{"num_hidden_layers": 10, "hidden_size": 96, "n_experts": 80, "experts_per_token": 6, "d_expert": 32, "d_shared_expert": 0, "hidden_act": "squared_reglu", "moe_layers": [0, 1, 2, 3, 4, 5, 6, 7, 8, 9], "router_score": "softmax", "normalize_top_k": true, "routed_scale": 2.45, "balance_loss": 0.000757, "balance_bias": true, "router_z_loss": 0.001, "init_std_router": 0.0284, "lr_router": 0.00114, "vocab_size": 8192, "norm": "rmsnorm", "norm_eps": 1e-05, "tie_word_embeddings": "early", "optimizer": "soap_variant", "learning_rate": 0.00468, "beta1": 0.95, "beta2": 0.95, "batch_tokens": [16384, 32768, 49152], "max_seq_len": 512, "train_tokens": 257600000, "max_steps": 8727, "dataset": "wikipedia_en"}
Below are experts of layer 6 (counted from 0) of a mixture-of-experts language model. Rows are named router (the router's row for the expert), gate (a neuron's input weights, with its number), up (a neuron's input weights, with its number) and show model dimensions 0-95. Each number is 128 + 24 x the weight over its row's rms, rounded and kept within 0 to 255. Numbers have three digits each.
After each expert's rows: a language model's description of what the expert responds to; "comes after" lists some tokens at least twice as common just before its tokens as in all text. This comes from a sample of Wikipedia text that the model never trained on. Tokens count by the router's weight.

# expert 32
router:113141156103090112129153105174133154151079132140138122138147120108124161098140112118119113166113122111109149155141146133134090181120139098127109092115073124096168149144138119159116167113135122087158163091138128150124143151156115085140107142153122075110149105103116160146118165135092135144
gate0:177115122134098114123147139118102141099116092099168133170142105092112144085157106128138124148120105132147126161156141118078112136090138112139093083140133112078162172138130107118116139096121117154150100073138170111130113138166115137093122115126109112123161123123130155110080126124117098168
up0:072139128135162136134101108130161136157129163159092122083107154151144092179103144130129144101131127138103146106100102142159157120165119163110149169124128147158103097106125167126129119167136132100103140173116083137115151117101162123169122138122157139117099129128117113147168115130141149082
gate1:144151114108103106120132156139120150101075141144131127125154125137144154148162181116162126165127085132129091121171119102090127148119162117155136133134066134133164149103104113152128121109087096118146141097123140114144099135149081108134133111149102124141156113150192109164127105151150145162
up1:149157113111105102122137160137115149095067120149124132122151120133148160149158181103158131149128087136130081120172118110091118146116170118164135131130076137128164146097099107136126119107096107120146144110133143117159099126136088118122138105138104121140163105153190105148131101160155142147
gate2:127135153110094173122139118106128175120127092141173138108137157111132102149117127177092121164140131126129148119133120145112172143160132085081115092149142134140090163128142087118095154141101140095151102153118124130114121190118131170100149114139113091120149092123146154140118079103137143127
up2:128136105165158084130121144139108074146137162116077136151109112133118150106137124093159125099116114132120103137136131114142092115099120177157139154113128110110174093136111163124144101096162109150119159107143131127133122058127125093153101148104130156140107160134102098115141182154148101132
gate3:139135156125111145120124119100130112164144129129131118121129088126094166127113099121093125150173146123153128138138161109126117147108127113140120168179114140118114142162108126168117112172176100123144155099120165088146154109144151144110112128176147109152129188049102132141100116155118112135
up3:117124093148136121133131136159126143116107123120137138130123159115147066129144160150159127102091117143093137095112108150136136113147131143108131083082140112144136107087148140087134143075082168141109109145131088167101105142117109120137132137082097140094113088195148128103154136097143140127
Description: Newlines and pipes ending table rows or paragraphs, plus heading equals signs and Succeeded/Preceded navigation boxes.
comes after: "\n", " |", "\n\n", ".", ")", "|"

# expert 15
router:103141153105081099135148121187140132150085135143132101140153133088113160081140106101141111175111128122107132143148137146133088176103152124119134122116097133127168141111156125150119164113140131068159133113140117159131141139171100109135110128135150071101115123110115173140131169141104139130
gate0:146112148113113142158144134136148132150112157156163123101115115128153149152177103083123134151116118148113170159131187149133130153151176113091119137123119125122158135163181104184089132146153134130154124104150143125135164110143160122121121146166117079100178127133115153149125128135105166128
up0:127163122130118117103140116100116091110107157131159102151144131109086139130167126099137125138105111172166119119188175104107153166128152125120116133131119176102159097156149120172111173125155135140128105112136151132121092097147100139131148132084149099142111156136077136128103140175126103136
gate1:157108125116103109081101140131082134126102175134125129103112113088104124100141124143155157156128146125117172114120099118133150133103099129128146155152138150143124081159141138126146134071137141148078150126117114153148147126160104199146138137102139141165083115122128172154137108119141139081
up1:142107110106115131104098129139081115131105176127127126094106116077092130115156110142162160141130143132128162106121117118136135143108111127116140150151137164143124088159147155117154135070151151147090154135113092150159129127162100192144119136115140140165097106112125172149142111123136143067
gate2:104146159129149087098147158137118141196119139124126132169169111108137187127149113149137111119099118137151119160130132159133137147137124131124150092099063135097121156109153120192112161136133127147139113125157082145129164143112123080111140164139140107102154106101114161111117135131142145136
up2:112144131107133072102125135125139153126135140107158111169140083087141154112146100134137108119088135123185155169137133142131127161145132128159152091123111162142109118133103118156121144133142151136164109182141067148125114110142095101128166137148158131108160112097101118085140109132158122175
gate3:128138126107118099101130142157179148133114147172157120126145123114149098106162102105142123104099115095064150112132138152139076113116114157114136095123121126154134132166121121142078166090106129063119143130122149155133168120160133140172131124160137085100121131145135150133103152135127155162
up3:122168120124123125130151128153121163130103121137179084132140157125124110126158122113106095155108112131121123136135110070165121117139087175151147085146128116171097091140163147072128132107101110094108145153123128127171142134144149152133111080136114115146090114135134164152103156116102133173
Description: Line breaks after headings and sentence-ending periods, heading equals signs, and clause openers such as There, However, but, although, where.
comes after: "=", ".", " |", "\n", ")", "|"

# expert 10
router:117147141128115133176169108150142153165080154126130139161136127081118117112126085114120136134114140130114107137131147189161126164097130107097100087115115128116184104121142138171101161114141116131138132101155139135100161150160124125179086145143122086128155114107099133142126136147105161154
gate0:161118134143173082148164090135145110142074094118146136131112130064115115126151096166118115147165162117105085156121122145133142143118089130105114106135123093112152092118116127142107129097152135131135128116116108158106154142135139151136162069151120094160093133112129155165111096127142117099
up0:151127145139165077150164070146137127151100084121127117143117143052123130134166110152127121150181158126103082156105124143128144149125100138121127121133123100113144099122120123155098120086152116133122128120107100147096144132170150151125159073138115107144100130115136155166117110130131109090
gate1:149174111128179130142091143125164150145131115133170090134102138110123145110139129143108128158144172147121100175102115111134129168116113121130173127099119138114117152127123152146105096131110126131077176122192144159128148141129143145194122138142131117176125130113097146124119137146133098177
up1:143162091125165117142096121104144123161127102149184101146114143111124139120155138139108112179134173160128114178111116128140137148109115131124168123114129129097137144146129146154093117124118155134104164108185170138107169153119146154167112149131125127169134116072093144105138142147136107170
gate2:127110156120148156116127107151109139148111162154126131155107099108143115122137127137121092088098154144128102122154137123140141141122175118079116095128090102112197121115121178065107111113121130160124103089131114149131162143098155107121155158143163118153092131116107070126107134114097126122
up2:144129190119157151127121102169111132142079140107119110131093078111103143144115114145119119081109121162103130118134144140139131108121133122076114071136120155094193097097121155106107114121093135150143100097128115167140117118127143093139142165162140093142106150136130147122089114144119118116
gate3:126164109144152130107156085111111129152112147136130128156091130132135144124147121128151152126113095112111124107151172136079132154106095099120124170117107108125114168138138148171101135147125136138192121116150104142111155175095154160119087142126113097211154135138142160117137118106141103126
up3:161137107153145091119141115164135105121110106110118159128138118117157120130091165120118137137101097142159138160108113094153147113110154101175150132126149105160168073126127108133137132125137129130110140121105135137145081082144149132139121117099132131083108079095092146164131145142209136108
Description: First word piece of capitalized personal or place names, such as Ka, Le, Carl, Han, often after a comma or pipe in lists.
comes after: " |", ",", ":", "-", " of", " and"

# expert 23
router:120145195123072093159158102151144150162070143146126123135169106116130145113141121105122134173120117107109166153158141149133085146100136116113159125130077147112151154124166130144111144127137124091152138113147118167120146139149104125136070123134168096092136104126101134132122145146116142138
gate0:141120141109072164140122133143156150124131099130139083110103113122148144135103163122141146107087152152071125105108140154128146116089118132159114128114166158142158135099150094126112113126084108099137127078154102140116115136089107158126142106140159073128177123181150123131156113143138119112
up0:142119136113072163140123126146150145110134088129130080105109137120151148135106165136137149118095155142061133101101149156136130113095110133167134133109159154127149144115150086127105120117099126094131112074151101151117111139100114153119146113141145080133163135198151121128162121126133121093
gate1:079148113118129142135154141168156156147127097101110123074103153118151094140107117151126121193130117143113146146152130126149144130096109117147133117149137153131159197107117099100144131131079150133147143093149127122134089151130170127113130148106112149082099120150081159138111103130110116093
up1:120108108103114156142140129163077121152125134133142125147136127113162098140127103098132079154172134117161139171151116116142097115109109155142128092140111133129135124180144061156129088152082114138125179124123103115109097136092139125125111112134147147136159093121086126165123164082125117142
gate2:120105156115159160103157128116150101111076098139174134120107161067114098120152119123112144136096123144116103101127119168104133128099112129141119127133141100129148124116117101120124139159127188110153130170181095111144098146097096151141080124161139107107142099117130133114148158093143144167
up2:137100163109167158105150118120138102123083101134163123113111165070118105114145134112099133127084122142113106101107124158108137130095113132147124124148117099137137118120109100122119129158128187098159139165177093130143098145095097145142104129146121117103157083115128121114149154087151136185
gate3:090155158106131111162149141176130163148086138170132103158124131092116104100131107128115130144092098134107121101141138126100113143135173096103144146079087109156143123085130115175118183102114151091162138139144135141129143144118150092138130133153147114129140076104144157145155120145105133147
up3:130095145106131102168129138121153168100153103166110128123109136116110128085139126105119154150093111171152101103122097115124136105087151152112159132098071157124109118093122109160124134145125130141121128155123121144130145123089097145125120145132098150126136139133079110099170172201086121119
Description: Sentence-final periods, closing quotes after periods, paragraph breaks, and clause openers like However, but, although, It, They.
comes after: ".", "=", "s", "\"", ")", " ="

# expert 53
router:099144154123129130143177126139148139146078165146172122151157113118153124102150116126128137145116137087078127136120161188146126130125119112078148100117130108094143120115142139152127145115136134117153132083162146138100167154161122127172126171162162106119161134103099133172120124133090156144
gate0:178142128199112090083111118119164137129119151112161140141146126143107146099140133145128149117100177107093122117094161138120123107114095129158143141139101113142165137123119188071131119119104136106129131133104095143120148168128084118141153124102148132118160141093132138091131086142111103139
up0:068117132057156157161132142113101122139139094151099125100107113123136099147104116106132110134147083137170150146153109114139140131162162138106101125119135156119095133119147082176121140134139122142123107120156160118138109081129184143113117141154099125141096116168121103171133163107137132116
gate1:113128111175115136146162103132157121147162146125163076127110153100125148102113125168113128121138175105120095159164157134140137110146139155072111126155099138137125145133137156160134153135136183112150176053141144102113143125134124147102148155121111123142097136119110139148114094099104103139
up1:112183122125171089101127100120139136103146155134213119084119135124124163159102129123127108097141138133137136121124141148077115125150142115144156158136134126105104097141127151123141125156124107088153140111144117159173148114126115155071139147173134132157104128126133085157102161125134139162
gate2:142104141165128180151172140137107138126124146171116139117136101092157115173122154076123091140117072140168123126121155155125134180142140115142118138100179131117136114137135120118139099137109104142163130110145150161120156112130105119114089124128155106182148118117122137155108164077122095115
up2:101142123111125103115102075105150124135160114116137119149153137143088113111149084172119179136140177126103119092177128141131103112109117136140099107163089135113121153123147119140121185124158140151106097149115124098158138158116128124118165143153090142106126150145143120080135106181139161137
gate3:182162124134154165091126103091122162182095146130150174127124096112124121104152173100096134125167142139100155154117117113145097129165101142128139120103149118123165137120125148133107111131100130079142110105121116150126147125164158133150139112167131125141103123110120159111134055147124106146
up3:097159137160133116102140112127077135115144110100147116169120094146108161100122163124152143094089097119099079123090130116092084103077154169140116153162143139126128121137136126184153108157135096113123145138138142112132162127130193100112154115157133116114116132134139162110129144147117121151
Description: First pieces of words split into fragments after a space, like har in harp or harsh, ch, res, Gu, Sch.
comes after: " the", " \"", " and", " of", " a", ":"

# expert 1
router:106162127136122124157172111156133148144114145137121145143150092120153125099184097127110108128097106132090138124111143167135116144108132070054106099090124118132131127129136115141107161109134113121166159072128107135104134134152134125151086120164144098101152107128096140137102138138082164123
gate0:177150120131120133146140145126143133127113101086117110089165119164136160088121163128114127141106107093157148088094097167108112129145131101135147128093139121154130139132073148137129111151131167100132160109130102142106144162094173133149066108151123097106147127103086165114143115147136106133
up0:162152122144136137142146144133146140129121090107114130098165133183145171087123139130103130131104132106172152083098100171112129132150122100128174115092136134171141135152084149135136118149126156113128144126124107136090142172098172138151086099163115099109141129103092160137129128147149088138
gate1:114160090117136128141136107126141149157118148104144137159167130124151086122126129082167126085133075101115119108097135148137148156093119131125117128171147102146113138159160127135138164140161143149145110110141124140156164122144189105094112077108131129098151142102145129116175163151096113091
up1:118147113083183155118148057110174127157102152092125139126138110115103080131096138115145123105094106132110154147128145161143155155100113151104104077127117154132102124103140130139135161169097133136135134153131165119134178127139156157108148126111142122095096150121164154112122140140131158142
gate2:140141114140119158143122120140122141148089168103137158138108072144151098138098147135117106155126109131099120128088140137150139110144078118072134151099155147147122111091110102124079160158120127124126084108169092159129152132177149076143131126125125118096120140114169082169129126134138127131
up2:134154123134104165134139134129128106127132168147167099136099100127116124109124158177133103150135127136141165114148140101124119098099177085136089151107127165119169143147146118085120120105161117086102128146119127167126080160133149155158130116120144139141154141105089095127134131113134061176
gate3:138137147137124147193165139120091111154125177120112143129146166126138100145127127138109137138088079114131106146087112138115107115097074111065125166133159142130139161113105120156120167118127178103164128149122098128108106129125102089100129120098148132142106147173141144130096129153119113121
up3:157160116114098132166144122111085101152142154118113112144141149100141116128120119151095161146087090088143110121097129135116096120074068117068143176128144157107138138102127101141131148116136159106157134138127102139095123136142111122093143115093144114140130152162093145110095161125123085119
Description: Opening pieces of words split into parts, often capitalized name or title starts, such as St, Dr, Sh in Archbishop, San.
comes after: " the", " of", " and", " \"", " The", ":"